Experts of a small language model.
Size: 8 layers, width 160.
Experts: 80 experts in each of 7 layers, a sigmoid router.
Training: a variant of Muon for the experts, 257M tokens, 3925 steps.
Below are experts of layer 5 (counted from 0) of a mixture-of-experts language model. Rows are named router (the router's row for the expert), up (a neuron's input weights, with its number) and show model dimensions 0-159. Each number is 500 + 25 x the weight over its row's rms, rounded and kept within 0 to 999. Numbers have three digits each.
After each expert's rows: a language model's description of what the expert responds to. This comes from a sample of Wikipedia text that the model never trained on.

# expert 35
router:517528517511475501535439479463511491483483461565555463530533508500508524529511497474470467499514519502504509460485545505489490500488475466499488495485501469473520457473496476523500481503514462520504504465520487490474475556513497515518496524486524503517499492540528509486527543493481540482469485509473564496482524495519498475476552490505495555492472535517481527500477473518513510479554528472491532525498466465500498525541468482466521533495471518466494500517520498469535492475462504
up0:500507461483468479505486528477505504533532478489549509513541523496522533498542528503473536513507506466501437495501444478528529514523488498488519517502478505519500505457503500489519484457476480480558503552530491457520565489521487499506484498508478477499550485519498503476509480492468539476516458482497500488515492472484504541462508473488504520457464520557527468537501518478499485485497523486515517495497480559513525504515457498491493511471467497563520495532485528520483485489514457
up1:516533501474493467490491480505480515502500481503500537538498512535546462502462460477485486494523475470516508488504550473502541543442507504516489485475492483529501506482491518492508527505522520503496517536518491512509513516492482499476484466511479473485466502465514497504518525441536466510536512508503534515505474477507501520496423493465464514464526470452471489533494514519510514512532479511512472520515557456524460502472490436506532492524487511525470420538515521492522498500506523
up2:510490502486502475529452513518549511478512489466503482541525518483468513486497507530536502488481499475532507556521490527553534491486509492508450484490493488511519520486474516475492545516509450458542520514540505481513450457513470527515479501494499479506442456541483475522536462458518540489550524482525512515525476526501533466496488528515470506506479532452544507520534491499526486492483495517479551477504467514490476485464510487480485476502475493491488485549494513476473521503480509
up3:560446555496491520517475498453511468538481486492541472507566479504483527517472540469513508530486549494500488506475523528491501487525507458539531507507524504515500493486500484498536489498459522442544491493506520467522497514500506488518526485517491543530462488481493487511533512514528514476490493498485524502487531516493483534506518455498502510473493502448498492542497431471482510482506498506459527485501476511470487502550519488477523541509455524513454481528503468543481507496498484
up4:493488489494472525526486460496461491521464514523510492521530473482530510482536507493485478481487507517531464516459561513516500503536499503501444471505490496453536529562500500457518492497489520484503527502498494492544501490500470492440441514515516534505499517508466480507498489477475458486482524508506476515504495496539502512477513524490531567524473498527514482522527465529459475486481506523533519473516453484491495521464507486493486508516484490533565492503484504552525448466528525
up5:517535511497530517482488508460474490475505493470543504529518536503488490523524493521495487530466493486480498502516506462506545495532447463534479488524463473514487501471484526506493498511523518525532516535488524545528503500495457472537466557510471513512504484509517518513485510510492479487493492497505512477525494486480507469488530449503496561464447487491510528487537511514518487497530460552481531464512449517478517505477496526501503555450491528467475498481526466518519460480481438
Description: Measurement units after numbers and slash separators in infoboxes and stats, such as m, ft, km, kg, /, closing braces.

# expert 28
router:482539503515513458514469462493506512483519481516528462479533517482540486489484509495476507492507538475513511482465541524507512524506505463488484488465462469511504469462490467526530468502531498524503526453555484464547473543511501526518504511475505504515530489532508486460526537477475536490475521547455550472504540510530492469475506473526516514504494546529500512523478480523466474485546503478544498532472497471512528526525472473473509520476469475512495506524535469475504474508491527
up0:480499532479507452528527461514512516472433501507452472516528532457528513474503509490526475478487527508482497458514522480540496534533533479481521466475478501489522524506499489500538476535496514539497529457533512519510475461548508498500520516499477525486498524523555508507491476473486494517536475460486513531484527499521509497528519494507455491532523501481502524492525477507483469469502529554462553454472492531529509461497488478506498500477486507442508475547495530492483515479471501
up1:514509509493537496546494480483471520497532459521498493540467524521533414517480490504513529467508521463513519496520514482485520508516500485474491469532522526496480517498505476487515499498513558550473523501501509446495480514521485527481471520474528568510510509538528518458481501495484502483500501498492498527519486457488477543522491506512471491484492514562525477509477478564437520502485513493461483505477483510507493504474502518484487523514471512461487494515526570504491449501508532
up2:463492495506482479455459490472458511528518465532547516493518503501528485500485511478479475474492523477517503498496530509528491520500502506545510456504488513536501486476450495486514526561523471484510504542519496527533484477528463496509486521534492476490477462504512440489520498470483518502443471520455517485471538484519503518495477494508467461502526510468517475506490463506539474476516475498499520498482490500471509544553493510485514513497501473528538550519567456513485479480525546
up3:521487531529496537480486530510477504482489517504568480543543519466451484542526484478480488484512529484515510468481496464488500505546455462535519514507467479529487497471506461529468501548464489502523505464487481466493535502486536531484479494466513512521487512509486498494530473501505488514526484502483564531530552531489484486513501450488528464491521493497449504535504521502479518529548471485516494496502498518475508481486481475501520535508517495489475508518483509486536560559490514
up4:498507505482508515509479479531474493484485526549437494479496476509496554501491502522511470478476550526466458489528508515539476500500477507479497479474492463489487466499514512478539469445515515508582513478538533524523494481544498463494489518498505542539477486571524490504507500496516526523533497536507495506470492456537515486476520507467510525477521511500540503513500483478506502483502437528489516477490469479504496512515490486456488505514433534522490519477472523515509502467524512
up5:514506507521492445493511520520496509519478477553469466467524528484493516495476486476535523488498502499489508491502533540528516526515504490527509456474451474499474474464500492520499488550514467554477471504551524479460463496496531502461519502508507521524511506534500486504487467471561507489557465519526500462498546521481501489493525480486479515497519494486478505493505515495465539525523532478503516439509494501509506509538447547497469504441472481512522525539496496525489495463482462
Description: Sentence-initial The and articles, born after a name in biography openings, ordinals like 1st Count, and table pipes or line breaks.

# expert 19
router:480498545526492480506473454471483505506499483502507452502536505517548474497510504424449498509511527487534516503487493537529516472485478479495474512492484476501529478489442487495504475535521471516518534445543464456498492507501473514471527517495538516536549456550500487470505525486463505480532510531464511499505508464520516501525488448527491547490497490487512508537542495509483491456531483499492499476462528514492558508512511545521501506520504508478473526526498493469518487500486513
up1:514442488511518490505503485497480477545513517504520456484505493496513494532496537516553493523547508488472515518438472518500524510497525529504488508519488520493525509522468530505562500486544496511550547501486495512473482512523485535478471518554494509497505462518520498500512549501485504499469482541485475495493547489551501450528516491487463460507446499536471493500456494487479519525486478492528529464518530484490498473482503521525478524504502519484488488497555530498490519493471431
up2:500532469554513523486484482499503473478489440494518483572525482512512508497550515472538529494497503516464485496494526493498471522524509522479491514526469516533503495484514506500515496534548466499483526479452516510487499512478497446475518492502508497472523529453493521528480529467493479458476496490515525522469538448464529480492509499482498494481513528489549478522510457510524502484471480467502444515455493479473533489432491491523507489525485492495521521533508529487465538461479526
up3:481545527501512462516530517493507512515533477575506507558483515506497508561510480476503473523506495480519528482546517502547470479531488503541495563502502486510487462532467482498469512492494501497499504505503513472508529479484500506506504465480459487500498506496510503461524485515478492524523536492556537519500509490471534447487464466446484506523492471500561535552522487494450462497532500468475481518470477488523497458484514475504508511527505515489524537498494514481481489515510464
up4:503474494503523458510505485494501489505491469510461475501523541530491509512487537476450493525526509467503496498523503474511497489500517469544510504500493519525506462505527470506513506532524469490554533479442505456467495497481549494491467452535480577477529519524446488539471477492507499513544512526467515480503512518533552524534493543525489566486504492522510478496513460534470481442514499495520516486501473481507528468499505509488541509472495492494459489530506501495504515472511479
up5:489515528507539502509478514484486471510535524492508467461524519496476506501462564493526502548520493495497529561504512488520483514499474511527494469498537513528503457493505486495493498476491513447524494514488508437501470513518536469483476486471489478486535530530492450504511478509547492472479508498504512479555478461486500512524476495490485540538528492467472464519551491486484488504535493484488485534472497486486532537538507583470507525511508486495490553515499510511501485473449520
up6:521506468487507523458529471503465507471486503526519485498504547522500533479512511513456509493476478514518522470505539519532552481533461502523537510478488477474532488523527516507498486459475483493498491504441472476487467533568497501489515484542461481498547472505520524498483557501509533536456515522480510485496502486555504481466482511463533510513504485473469493523497485512513476511497496497474567494533509477493474550539463486503483511518489495544500512502449475526474494501499528
Description: Year numbers and date parts in biographies, sports tables and lists, plus words like season, career, NFL, born: 2015, 1966, July.

# expert 32
router:485486497483513462475478507480461507454504439545531475509517529450496533493510529516494488489501502470543479498502530524477522504541483506489507487514502473491488488526482471505528465497544527508546498472520498484506475503546475490536495517519489511516514503524494522491531556478435540517509522528454511536504526484504471458512496510493510525524496480506499540517524468502456509501533455486503468551474484468491512525476465526502509547478467535462502485530489503446508524521470513
up2:516501477532542559482489503494487486508499508559528513509483508476491488485518501479531517497542460541513539507467485495486455522530487475490514495493456478472502496505492486496446512515511500522508526534509525471468509562495491492496489504486466503515480490490503486504488493429472476531460460456466499502491517483520430456499522504490490520478513520539531496480500494522543505516553491480476509492521489485481527501481460556456487511480517520487503513503500540468538539513535461
up3:522490479504498480501544504494502482496550529465456505470490509493500471563481446513505518477485493514498481560498479509540458514437510521489541479485488493509489511511441511553496481532500504533467526519532496506437529460472495519461462530481511509501503473477516505497495468503545437488480523521529516504485523505514486518535491459529489459466479512484481490484495502559502523512510513527493497490480535498505519470500530462503503503503528499517469547506502487498509506469522538
up4:472539492485500519455497487501466466480511486502565490482521511464529484519511498503475469480484482527537469512488522479501512536547492518497502527512520478496482491529504492544472544470542524461506467517495473489504503472506565516507474484486453515494516497469558508542511558490511519534503502484519500467509512534488487501491519485500496489522479473539498494506489488506448525526516553503486534460512495451467559508500461515472499476553496486453475545487483521503485485496511495
up5:463494467471506507555467494488516497443521475501505497511484542507460507479495568516492480520493534484511467534488477517501510505521464478504518477504474501539498515498526533492518508486501489437499548530524536489501459494494471535515550501507457505514527520527543497497516524461486510526554536483475499564500505482506469501478485535493477486510509511481492477510493451478514519495523501514477491541473554492472499491467507492474506474456469463475491505517516524457517477450517500
up6:488497490468529521515492504517490564491515472530524478507495530493502505498495468500506563478495540486514535438554511525461497477500457474513486444515489509502467471508488484527475477485521474510523535503526504499498515519508497490498501512499494525486467479529499473476530480528493458477499522486493508518528542466518443492514488504502484501506504507501497466493533513515512509468455513501541482572515488493518493490472451510460487573491505469464523512551513463489538544528515491
up7:504471514493514476545490491487487529500501465516508505495482548485480529525495487459520532463519582513519544511463513504482494493498487511499537492498534503492532513487526503502522469507534510501473434511513514537467487483534532551508511478549485482543448500516529524513515509461503494490504518489489517457456499550502484477488471524487528482466535488487499485526513492476492521510537508539497519462499513484509520533494473504472488537450502451472536462513467520505507487463488462
Description: Forms of be and have after a subject, mostly was, is, were, has, had, as in he was elected, it had slowed.

# expert 3
router:473546470505486474494464486471492456499547479497507462572479508471544497523480487517478491489540518516499462505464501522448525519518474528522458481505494469529526492493537473479526456480529502506501529458493532442531471562513474486495460493477511481532490514504533506468512512460489488496482503511484530502496519490529523477495516485491508549498467536518517527507522469507498533499534507489530520484490502467517484532480460524485516561509490503499511509550518487479526479493498472
up5:471517498542511540506483501531479484498510512517504484498476522522518484506487495477501530519482486478453520457442491473488512462494481529509553481514483522501494485516489513502536538491529453545479503450474451468531514552482468498512481482466504498501465460507494552484481525471516493527532505521524546503536466469464513528512497498521522472564499485515490506487519465539490511467485533496475510509500541479494484478492458494542498487527492489482533470532529509552516501492502546
up6:500511521493492487472514545556517457495517535471508517479518543480512513517502521503495546485543481492550483520491465471486526500441473505506506521537503514479509479542453482568522494498531475505512519485503521544493480516516490481492522484442543511498524489509496507492481509464539486457487500481494504515487481506480485470485470490491494474535515495497560495471464461474504527532513523499489488504483471473500533529494480485441478517539513502461547443480493501483517534495473480
up7:505510499477456504496511492488505455526486494541505534478442538488501519530472526508502492529446480515526460501518498507482480514499480456535429500534507485506537481508508494496511436451477572494516538514518496493506507499546495485496508469494492487505549492535465516502500472505545482436479486552484507486489536530538522511484514496507481499528448516502513547510502511469531495536509493504514505462515497499497514489509483518520484511498467472466529541488504477488507449494487483
up8:480491486532512499522482484482503484501550552513520450524494528525509517498512482520483523508531478504495511472520542531495552489529460505505453495502446491532513490560517513512546478514520491518493503534498515534503500495498498482479503491545450533511539526482482501486500482504483485473490480494488507521515458459481531526462545439445496482526489511501503500524477515508471483500538520491449545452466496506458518523512474468541486503485502517500488469501486502521502505527437529
up9:522529468456513479497461437528462477475472530515494500496493464513509520495503559509504510458490488509468508584533474528511514473537467503449469546543443473515519487478521513509502502465495509509500518477529490541478499505497483490536526471552514494477511495526507525514482522520495485505510487517437469512535498538496523537496482473514493460470498465465542511512486473460494516507525489495507468490474500486513481498482500520499494503536468513481499522525528480473511534482528497
up10:505481514477471469501488490473523564517511549513510475506487482478499472484512463557525529526526506493485491499534525511542473571535479507498502500457477474487493484500522484511489435481487514481479507517513516479557534502477487504497455535506483503504508475468467478481469512478465494480456493480477540522495517489511499533517516530440498499487478478525526500474538467502492522457462502496543488498505503505523469459514534503525479512522467511490525497517477529522474446487488545
Description: First pieces of longer words split into parts, often after "the" or "a", such as inv(itation), rec(ipient), st, sl; also table line breaks.

# expert 44
router:459509536524472437491437470472468524551492448497505479509523544485485481516490522497480482513523524493526487505481541505510494520537494492492525486528482502516487479452492446489525494521508548495565506489521485483483470547480485499490471474498534500518509495531484487479511540466484530473501538499489494516498552506540507436495502503532513550521503504512522546519498482463452473467514519503519464519472504495512526513511486495507499507485487473508476521526496497495509478484495563
up0:529483556499493514513494486532554517505506542484536479505485503490480477520519496523525499474511488519518499512515509484523478530511492501509524474459481483472513489516535532481500521544487509532472533519472445527549512468507504517518465490489468481524491476521529526474531487476484469519489515487496497463504479446500483476510544477488468517561459487476489490484541480522521469463448450534481518491475508538523494493500502500503492523507484515525535423496498543509531453510471506
up1:560506493515504480486508543494494494501536486511517545468463494496486482508477492520441536547487495467459456482523444498501493511528518475501541466498492491467485479536541539496512493534459507511515509526493533487479498522460486510569441521507513524488481529508492482502552502481479451435482502475513480495500540480487465540493508498467508476498537505518489480500480470459498531492478534528508502522528501473532513497488486491514490509503482529494560500485512503474480514533506507
up2:568538479503455502478493493503500515504532494534548471460501513505512498518451510525463480509537508483474503511474514498453502475506502497489498500525495500546497482471477504526539486490550468511467526486477509525495500461490481500505506474527447467526500487451487514508432481485484527505527534509504529470516502509472525478493475530569542505524513485513480521509509496509515488497501507507526503551477519514471511541483507538555468474514488502483463500529469470519516545493495448
up3:494507443487484487508508463530538503501528487476475499508528467561512443484447535473524523474537490496501502503454476483515525466510495561515483488500504516479517557464520466483516469516507480493531533484474554508503499502468518498444533512537545499539512505475490526491491480467492482476500515482520478482516496500535500500504523485538526506534439488477485470548488478471508511504547500468504473533518532510494464509492478503451502520494509487477471521477477499533497482504490486
up4:480514484482489497485482490461496462493539557482489541558490432488444499497523518495503498498504520494532522521497514479532494506506487524473469503462517498499491477534528508472499475517444481515504516476541520538502563517517458505464483464488529531497535491524492509505576497517473517511515478486495489538501497483519523490559545482460496526496494499505518474495473479498481512509483510531538514507453493528513498495527522450501512519501501486492514500503487489491452493508480424
up5:495497465557524496541519498540524469511493479513497515520506521511520485492508508534508507495477524495474476490486551508486527477460518542501509484460459476537517535483565489495500474472480469511476511492489523471507485500510477527444493511480500496504517466466516475494467541497463535497487486486486481542496505471468468464457477508449540520511497514519517540540497526518477487493498474452551463481499553508480516527496504509525554470492508483519526460470458515502526479502478498
Description: Prepositions that introduce a noun phrase in running prose, such as much of the, splintered into, vocals by, during, through.

# expert 51
router:514524512498521440522491482482494494490506483520519465496550548480497451494465518502499511547547558475528522475473529500515520537502510482480498466502480481515495476465518469506523500484524481491518521477550492502528481555515532530517487498508531503509530503517493487492529508460483515507468537520460550504466564516519481481507483477517480532507517536506496528552496477494469475457519498508504485527478488514517518503537442476468508513486456468484466515499522503468475492497472535
up5:537503507463473498482490476473545457498527469509528506455508518489529512512496447532509541535524465492506472502520502509531496511511518501480475518578552516538505487468532465507488491489514483480513494482501484483482472503503517472548524484491482515540496467480487513483498438490451478477512502513562505486483517518506494512468509481534491507467475514479508522491551490489476476532495513524506491479493461474537502512486521514552500543465467515508496526549467461478489532486500540
up6:498490488496452452505428487513469521523547506517489470492557511494473512504483474498442496488475543490506458518495486497489517470497474488492550504511527501546460460485524466483532507495554485496506502497480480490514455520516478497500520489488475476510532465516522516511545516503505445509508489508532491517509484516471468485465517518498492523534479480476447559517507482518481476527506479490486458485470492494477523488525515519524467495550503503507465511528515495551475556497490516
up7:467558518513484483503494499459504495512483513521465462508485477480513486495521454509483536485481486508489509484491475476478506533468513529539488464507532488539516459485497453521531524501486484510531513485486479507484484491491541507456471539493474534529523540502479506515457497465492493476531501502490533523508506524513491519500505484495494466459437481559493496507524475501522529510498468534472504495513528495548520514456477440531505484449507508480513489475571509488527445465502504
up8:469501518484510529460465483496437485512506480528472500450516496447441503486450493497472471529538479516528509520503532475551496519525485499458485520535481514522523499497509450550513521480502491508500499511509492457502519487556499521498485489502515493481475537502507496475481532553534439535476506516536534531466491484484493526490473506486512522504490504476521523457495520498494537525512486493497548481487469512473480518478480561509523507495496480486536542479468514470492486510509534
up9:533484493524527521495488497456529559496486483539473479559500538514484444543454482492493462515511557468501469513490514495512509495520516519508488505542512498459521517496535469504525497531478507541501510492463471525470512493466460478469467487490495510503511486536478480477449494552517558514501497541485486532537497475502535504514474464492528517521519486497446522510508530546466516516516474480541528507481497489535485495479498532486495485482483501470535478517521478493503489480512529
up10:505455505523501540480484464494476495501468515489521464502493502510486447505502548489494494559488490480534521450505472513529485538508493534476503488500505458523518469506477475509493529482522488558487505501506487485504501549533536529517497522509497472474489466468439493487480489525499495495520500483531510547500508479510486463514528476470506465466468523533474522502531491492492534511494459565488535507464503476494515544563483472485468498490529517453483507492519460485454470484513503
Description: Connecting words inside titles, lists and results: of in "House of", "Battle of", plus featuring, defeated, commas, ampersands, slashes.

# expert 42
router:461530556494528461490441467508521504487551457497516468472534520463478460503503526484480526532528521492495486474455549503457506511489504501512495476520483476543515456477485505518520500502537539538526526474514535484487470524522495506519504524508529521524494512510520490491523523472483471464455533533481531483495508507529536484471480479506482515500517542492497490518482481514470503497511553488477490534487519487526538504502460505472549519473471474525494493532512499487506441478499542
up0:498490481516484517531490482511466466510523492484532488525492543431498438482530523493482498489506509476505493509505530528473527526503552511463515505461548487531502448502468532484471501500483524489470467575520467529475525462540469490459500488540532503517503497491534468496517540497472480508510526490487531511533496530497465475517485479498490491469503485474537537509485499500503540456527483433469519524515526490517509475517483500464519539527503469518519481509483491475479508494506507
up1:483521488527456476535485466499510474505501498552485536465471521468514474481562483520467493501510513488517521487469529509460490514463479498469529500491487546535513506496494519546528445472492457500520535514496513539506511497525520489495508503536509529525431454507491529530489480504484467481550499525517531497503452473476471447508480507552466522517479491518470475526508475486483465475548482496484433500511502497495509492480502542515495476492510485523525509508508485516496516504483530
up2:477480522495510493464477520478543529523455493501561509494533522474491465488496465513490531491512535442494515473519531486467485473509492523530510501449520508477492502464544488458539481519477535514538572506497526482496477474527481502500483541512481513505488506499526509506510480514526467497540512532484482478515517497502488515495546497469518485517495487497491486524504514486522542515460528470513436498525466490495525514508546503548541483516510458483449463520490503490449477483479507
up3:481548473501462532500508499504490492506474477485549512488478479488488477529529514486486496528504507496541468499491520465506554493490519557503523489460491487488522502479511531529525483543476548541537508500472544479478497475502524514503513532511490558510463510498452479508527543479507489485467499513502488536500549484476505498480510488541469512490489494491525529475462507507450507490505529468526491521478511436551468506494488515465517541521534455503481495494505542463494555508506473
up4:473499496490455469486430499498524474483525531505499504479527494497465483512481484475510536506458545512450520476527528511483502510480533500537567494463511476528478448532480502473509497497505508529552540519501467510538494467528464483521490506491524510499504495478557512498526464482468443487491538521497499514520492507473511480456497493488457514503485515470492490493507507494495537533452564483476481493501473514512528531502513501523566489507501530520496477536486490486511501525488531
up5:492544514471521519494503489500515478490486491501489504537473518511488459525487562499491519495535515461492515494478520500500477529534502477530537513524455493481464478464480472535495497547507480467489537448466542505466496512480502522464494528508498524474522521469530537486508529467521489504475479486488504501554475512506485520499466498500464519528522512501534483474490492484519578576465507488460477494493505471446511508509476515492515530492447490504459496481485531527546497498514505
Description: Prepositions of, in, for, by after institution or title nouns, and word-initial pieces like Ne-uroscience, ne-urosurgeon, Ph.D, Her-cules.

# expert 62
router:445536503529472472513480461498476497493530482502504480479532519495533477492463529489473497529495531480525481472460528527520520539502494487485503493487458479529464497492471488532506476487569522518537545467522486466530483508514486520534517552485534494540531495516491489465516540465481506475505504548494535489503523473550468474497530486521505511493476514487514511565501485476506492469550453464518507512494510481522541514545483500493522494496461488497511513503512490454488501479496541
up17:490525468543478503494468516506488491472526491466550502483509497495503498550522561517502508546495503511434501511509479541515497516506524502492518482523509478546494463539476484502459493484530546463464521477483463493512504500512505514517525529522533465494495541531463506456494526517486517513502504519499519474516516490445494467482490471486489534461458475497502508491467501498521451530506510522500459573478544459508540530471505525530490504507475525476497485503501453509511465498505521
up18:501452492525494485534485477443497488536534507497472494527523487490517513496479460527513454496492460508467442463527481502526521505522480525514498527479499515505527491558522501516479473532546515515498513491539485525507513466494530501481528530527509496536488515491549480490477526498529446485507493526489480504501547507514470457518532502469512499522523466483497481555509455486493456511480504439513475489518508538519512488467455507465479470481490522474508516539539517529460484485491511
up19:503532544473515515501507482513461513534459513531502489515506492515488549497482524478469528501519468539519438475508523537523491474508448490479490506498515488519479515457493519481513529489526476449542510501535528502527498477528448524478485503505540531507529474513463521488513485504454494478481485508494538568490460504522497494501515488516534469509477498520496476531491496440549514530464488494484508525476454492470523532466514509500470505458456509489487509544522518537497478482488497
up20:505503499533497474510535487476502482514454493543526508481475522532501487490493493513516529507502487480540537484525484509513514491499519446517506492497514494483484484508483483496526458478462467498538537473510496484466497459539477451533522556481515493525491446506499507462497507503469483484496475525527473549522526488552484512547515490489517468513530503512490433529478492482521456499500488469527464532489468492530508548541520487527515450483510495499476513525492429485522505463521514
up21:511531511492514476488508514501486464505487474519534475510491500550506511488505486523472486532496487481485524500487496503523518511512521518474549490516479454476543470486500543497524531537528506496523528503487502509509470489501474532506465538524537549526495487485517503524506499462477491478480491534557462484510534453478476492494466494534541456501454513472523496530472481473456522452479476502575464478499529472472502549468503508485489570527472504484514492487502503493491500459532495
up22:472539483505489494467517470519462516474513479483488495474509521484504518501462481506514497519519524502493448493479498509509487523474499492487499460524476480534498474540548482516490447526536510515519519464439518492483523471527485539492485540505517473524532519565486512513515536479532504468495506521484500503494508519497478477511505482552552491516526505494467516524560500462504496515534492465465465498525458546504503503495522481509512454466470485501493440494545511472485532452490529
Description: Month names in dates, as in on February 8 or born July 11, plus pipe separators in song and sports tables.

# expert 12
router:500549471496510486502508466501515506493512448485519449468508517499536505490462484498456496495519540509496496474450531534505505499507452495503497518490473474506514495505479490518509494484496472508546530459536484450532486524519483523525477490466508523505543492512527498469483560498441487501498536533486527492468534466505487465465516478539498533509483578548478506525466485518497489515529531478531530507476499474523498521516486474491499528480477471483483531516510464509468476546489520
up4:500486466467480488475521523524484518539490512480509481475458526495457493513477490498437485561503491481521497514522505538531527532474478534489477525522538437548488496491492469527509503489536508509502533554514502499486467446494509562501547484525498521482516461534482544511509540422478498474506509504482497527467493479532509503461516501494482536470492502515520537508467503476506513485537475505521528526509483500517479543476496513537483522491486496491509490487519497496494477489550493
up5:486548518485496497504490531471550531505448503506514492489498485461509509484500495488451480491519486475511489494526516521534474514482477495499497503509478521524512499509503519471514477482490479494557458503502462519531502472535521481509479563489524535508526449488468507518457492496476461484491506497503518511520513479493568513476516510536452521449505490493552534543527480490518499483502515458545500493498508477491521477515520547490514537464482488490491498564482496467500489558474446
up6:483496469487574485484489506485455475517537501503514473492483500491512501525492508472498504511465508512508515516483532516439512508487483525475447501494483521497523487481506492528514542516510567496459505539494535495508535485474504512526484473519511515538472515474468504489481498518529522519429505482467531489508496476523468510503526483497514510495511519475516513472545494497515548476541516495441530507523453489547528445506483460485500513520465469456493495490478540494533541479496528
up7:449508469493514499489489501473517480493520511482464489479484531491451508451481472510494511544523475486485494495483552497511511490486499507552497478526517499498506527498520482499444491466495498522498515468468458520511435487470533544502471494532483514533509448581476508471494540504505539518515525461483517520490489484511538514514542550479513527523479442522480496523494478533478511497491496464477533462498503492498544485504476523518498487459499474518467506516517507549509471508487494
up8:512502518484513466543543467510532463549522489487505453525523474482458483489456495481461519533436514500473471507487514502450505475542497479521504495549539525503547477473466474481484451488516489491544514511522489501503493537494517490484472513508467554513524500505484456502497521565434487510508534560463492505518527464500515506518533490505530515494469472533512494477536496485485491505497524504493519489501516483522502496521515486510478502531510492495513490520459510482500458493535508
up9:482460502522537507511468481507508501441474471564576507535493501533464486490523509463519461507512494488479503491496506521476525529522464483487463459523513488540521502489541529524488479490522517495543494506493498482500491532550498538481551520494486498488517474537525535539472526520527484486490466459498512502471525470523458488501452498503515508501496488438495520472500462481475486454514495494452480502499496509504481525463509517488513481437492491500469469501484502505492536523503510
Description: Bytes and characters of non-Latin scripts, mainly Thai, Japanese, Cyrillic, Greek, Arabic and Devanagari names in parentheses, plus stray spaces and braces.

# expert 26
router:491526493501517473524472462490497510501503472505524457461550516487539464479479516492465512512515540489525502493468517522521519511497500472504472508466471482491503473479453481532539454518523489528498529456544483451531487537514506521497496512481510509534530493556523503474530530479477535493480529535456530473499523495508489477499528460551528525495496521520498494531521480532463484478546477465521501505449502478522535522529488484485529517481484492493478523530534485485500468529462535
up2:526462508533488486477477475510471493536504486464537511503579496455523511493462507498454516528499471492492461485528568496476492468471453536483515505509487478518506520527490482522508529518505499456509499502494525437530514497526534465472502509450537522484486487498520490515541522477500500513486491527468505507508479503488464469477500529511534491509474485490535529476547470518482545495532474487487490514527459498494490516486511487509469530473474565511527493500515497459513465521474522
up3:482491498509499460484478495467521505522513471498455484508527453518477515515467525502456498518465548530516486465464535509490501507492520472492464537488426475507528516516521494504465513511507490518506527500491562481541495465495482498509494468550498557487549520447470477468464511460513510489450549532479515473487502450515515475520509503493486498506494514507504529538518529506485519542446478481473523518477505457498502487511506494484494500515519518474503484501474489537536478468486525
up4:498544537471488487529457480519501467495483532561529519442516498503515495525524509500515520505528482488495460543477522470486514501481452515486470479511520486472538515470491477491520499510524462474497547445466515488548490502507515499492468515475499499499506498509559534491458495529452484487538465493485516468484465521532497519507500477550478521499521476490531557525430483511508509502523477528496473476493492483486528498524491540491505484477485531537484493519536476497527527495502468
up5:518527497462523429508489434446482491513462498480481499488502543536551486538505507492464491503518454449459480502491495500470524535496506523472494491543474483490513530487490493539506530522480482517501513537516480491506496502528489456494515485517499517521516506494487514487506472506485480502512534501505481519515492458515491478487505524508513510493519479463524512492458453478527538469552431516472476506489472520541505462516507500515536552507478492526492473554508481511503466531460508
up6:539517543517528486512475480489474453553506516519486528469555501499498480492508475502501554487491467472476536468437500508490485477506490534508493484497502485510493512478516540510485498498538459510502514519504517475551507463523483514567520527511486529495497426531501463479476533480503507501496517534508548480506501488522574480493504506518491528477497495484489511515509522511475489459527504470457478478475462468464519492494506495499498503479530519487545458494555501459508508510490497
up7:485468553539533518497503508511495502502459491467574498528484464448518503525478516516483496501491508510488524503511511472519546475465496506547524491495502514455472472453507454487504516464497510480480516488517449515489495531480553498546518547513520541528530480484508498448513481502463509497464513513520484477491519477475512472490498496523499533521501482488502538473517482484511537470504521459515548516479485484539540494567501511512530491498470511508482498549510489492504488489548510
Description: Four-digit years and single digits in dates, ranges, tables and statistics, such as 1930–1950, 2022, 3–5 mm.

# expert 54
router:495535508516488488496486478448502518510520522502506461491501539445537480506492533458527480494514529497490485529505512507509510543540468481477461508537404465521494498483495476516506470522527493486501507472516509504513464514479502499499478483535515535512468539535531465450528493473480531485527534493478528505505541487496483472476514475518477505453522489501519513485457480498516475506541528532527518500478499485536515516513438538502502531479483549506492521527518482515458462489491498
up9:481498464488489546537503503454494479524482473536517500493514509493525520486494565541503495482530498498487492472540503517483492519519530469465526514531522516504492508480488525482495516513493508541495495496521545484489481458526554473464549486468456522516511478492525514477531510502472497476412525517506474508505545531493506536453534535489501524532455518499496489522527522498460481481485518479497501495457485493509496500543506513539507494517498541494473473504505529477439471485480461
up10:491467522493460473489474469452426498495510475480565483507460482474464491485491491505538553534512521528504499484518483500496476516504490530481521547510478464503467484501521465532516474498504494496474503530509524505480526483488504501520509505453552532492494498463543496476537480519531492478499512520464517527495523498515535476468490527519521509491505499501508454477484501460472507573532519509532507510479471511498553508542446497489486487503511550499489515533487497479471525530469500
up11:481484538500496453530491471440496516511552488503507469490477491508507494529503535471485492494532491472518503527509462491561524530531460491453483456535512472509495509476482491487485487510561522458497529525494511518506462509526512535477520442493491476477507524524499461478526480487505495472502456488485472496540502517547494463484504469479510522481554518492523492485523493472492513488563477520457502452526524491494542511480505509510529504481486533531527450505525491501496487478521522
up12:490513476485517507510490522520493520550481521492500445495519492509523502494522478503545517472473517474470501500527478518483511537478482509482501513522474473450480509487465490512543500490499523494556521497475528520507489536489460531505485489494490523487470543528482532488514528480532455494497501491493512480517523453519479466496490487471475510459459510451494500532544442468527531488493515520452544512458491506503489515505550502488466499540502447495511527507532501537439498439505496
up13:531477469531557498470474492463507464493527470506526541485466518516520535517527523509493509561500501482481482504481456488475535514499451458467526511515435539499506491522477494542489501546530498526480508525518523448523519494512528538497533496503508509519488521523531513476512508533490507474535508503528487520472508516530537515461539516500526515475502449524489485525494436490492472532495501447513512517501476475490499499461488483454485509478510509479514489470450511471507508474506498
up14:482469490491469520520506489462493470519453523500511474460500532452477459481508503451501520509525499496529476469469556485487505527505498502475525520490495511485521494512553456534520502485479509501468523473499457487494490516528526528499490501514463446490503520491490496492513506487552468457532518514518540485476557480527459499535476519515487470514548464532527549473474512490502497512517533561518483482511529498470543487507506478490498481515523480517496455491521541503518526491460470
Description: Word-initial prefix pieces inter, pro, under, super, man, high, and mid-word r in names such as Se-r-bian, Matterho-r-n.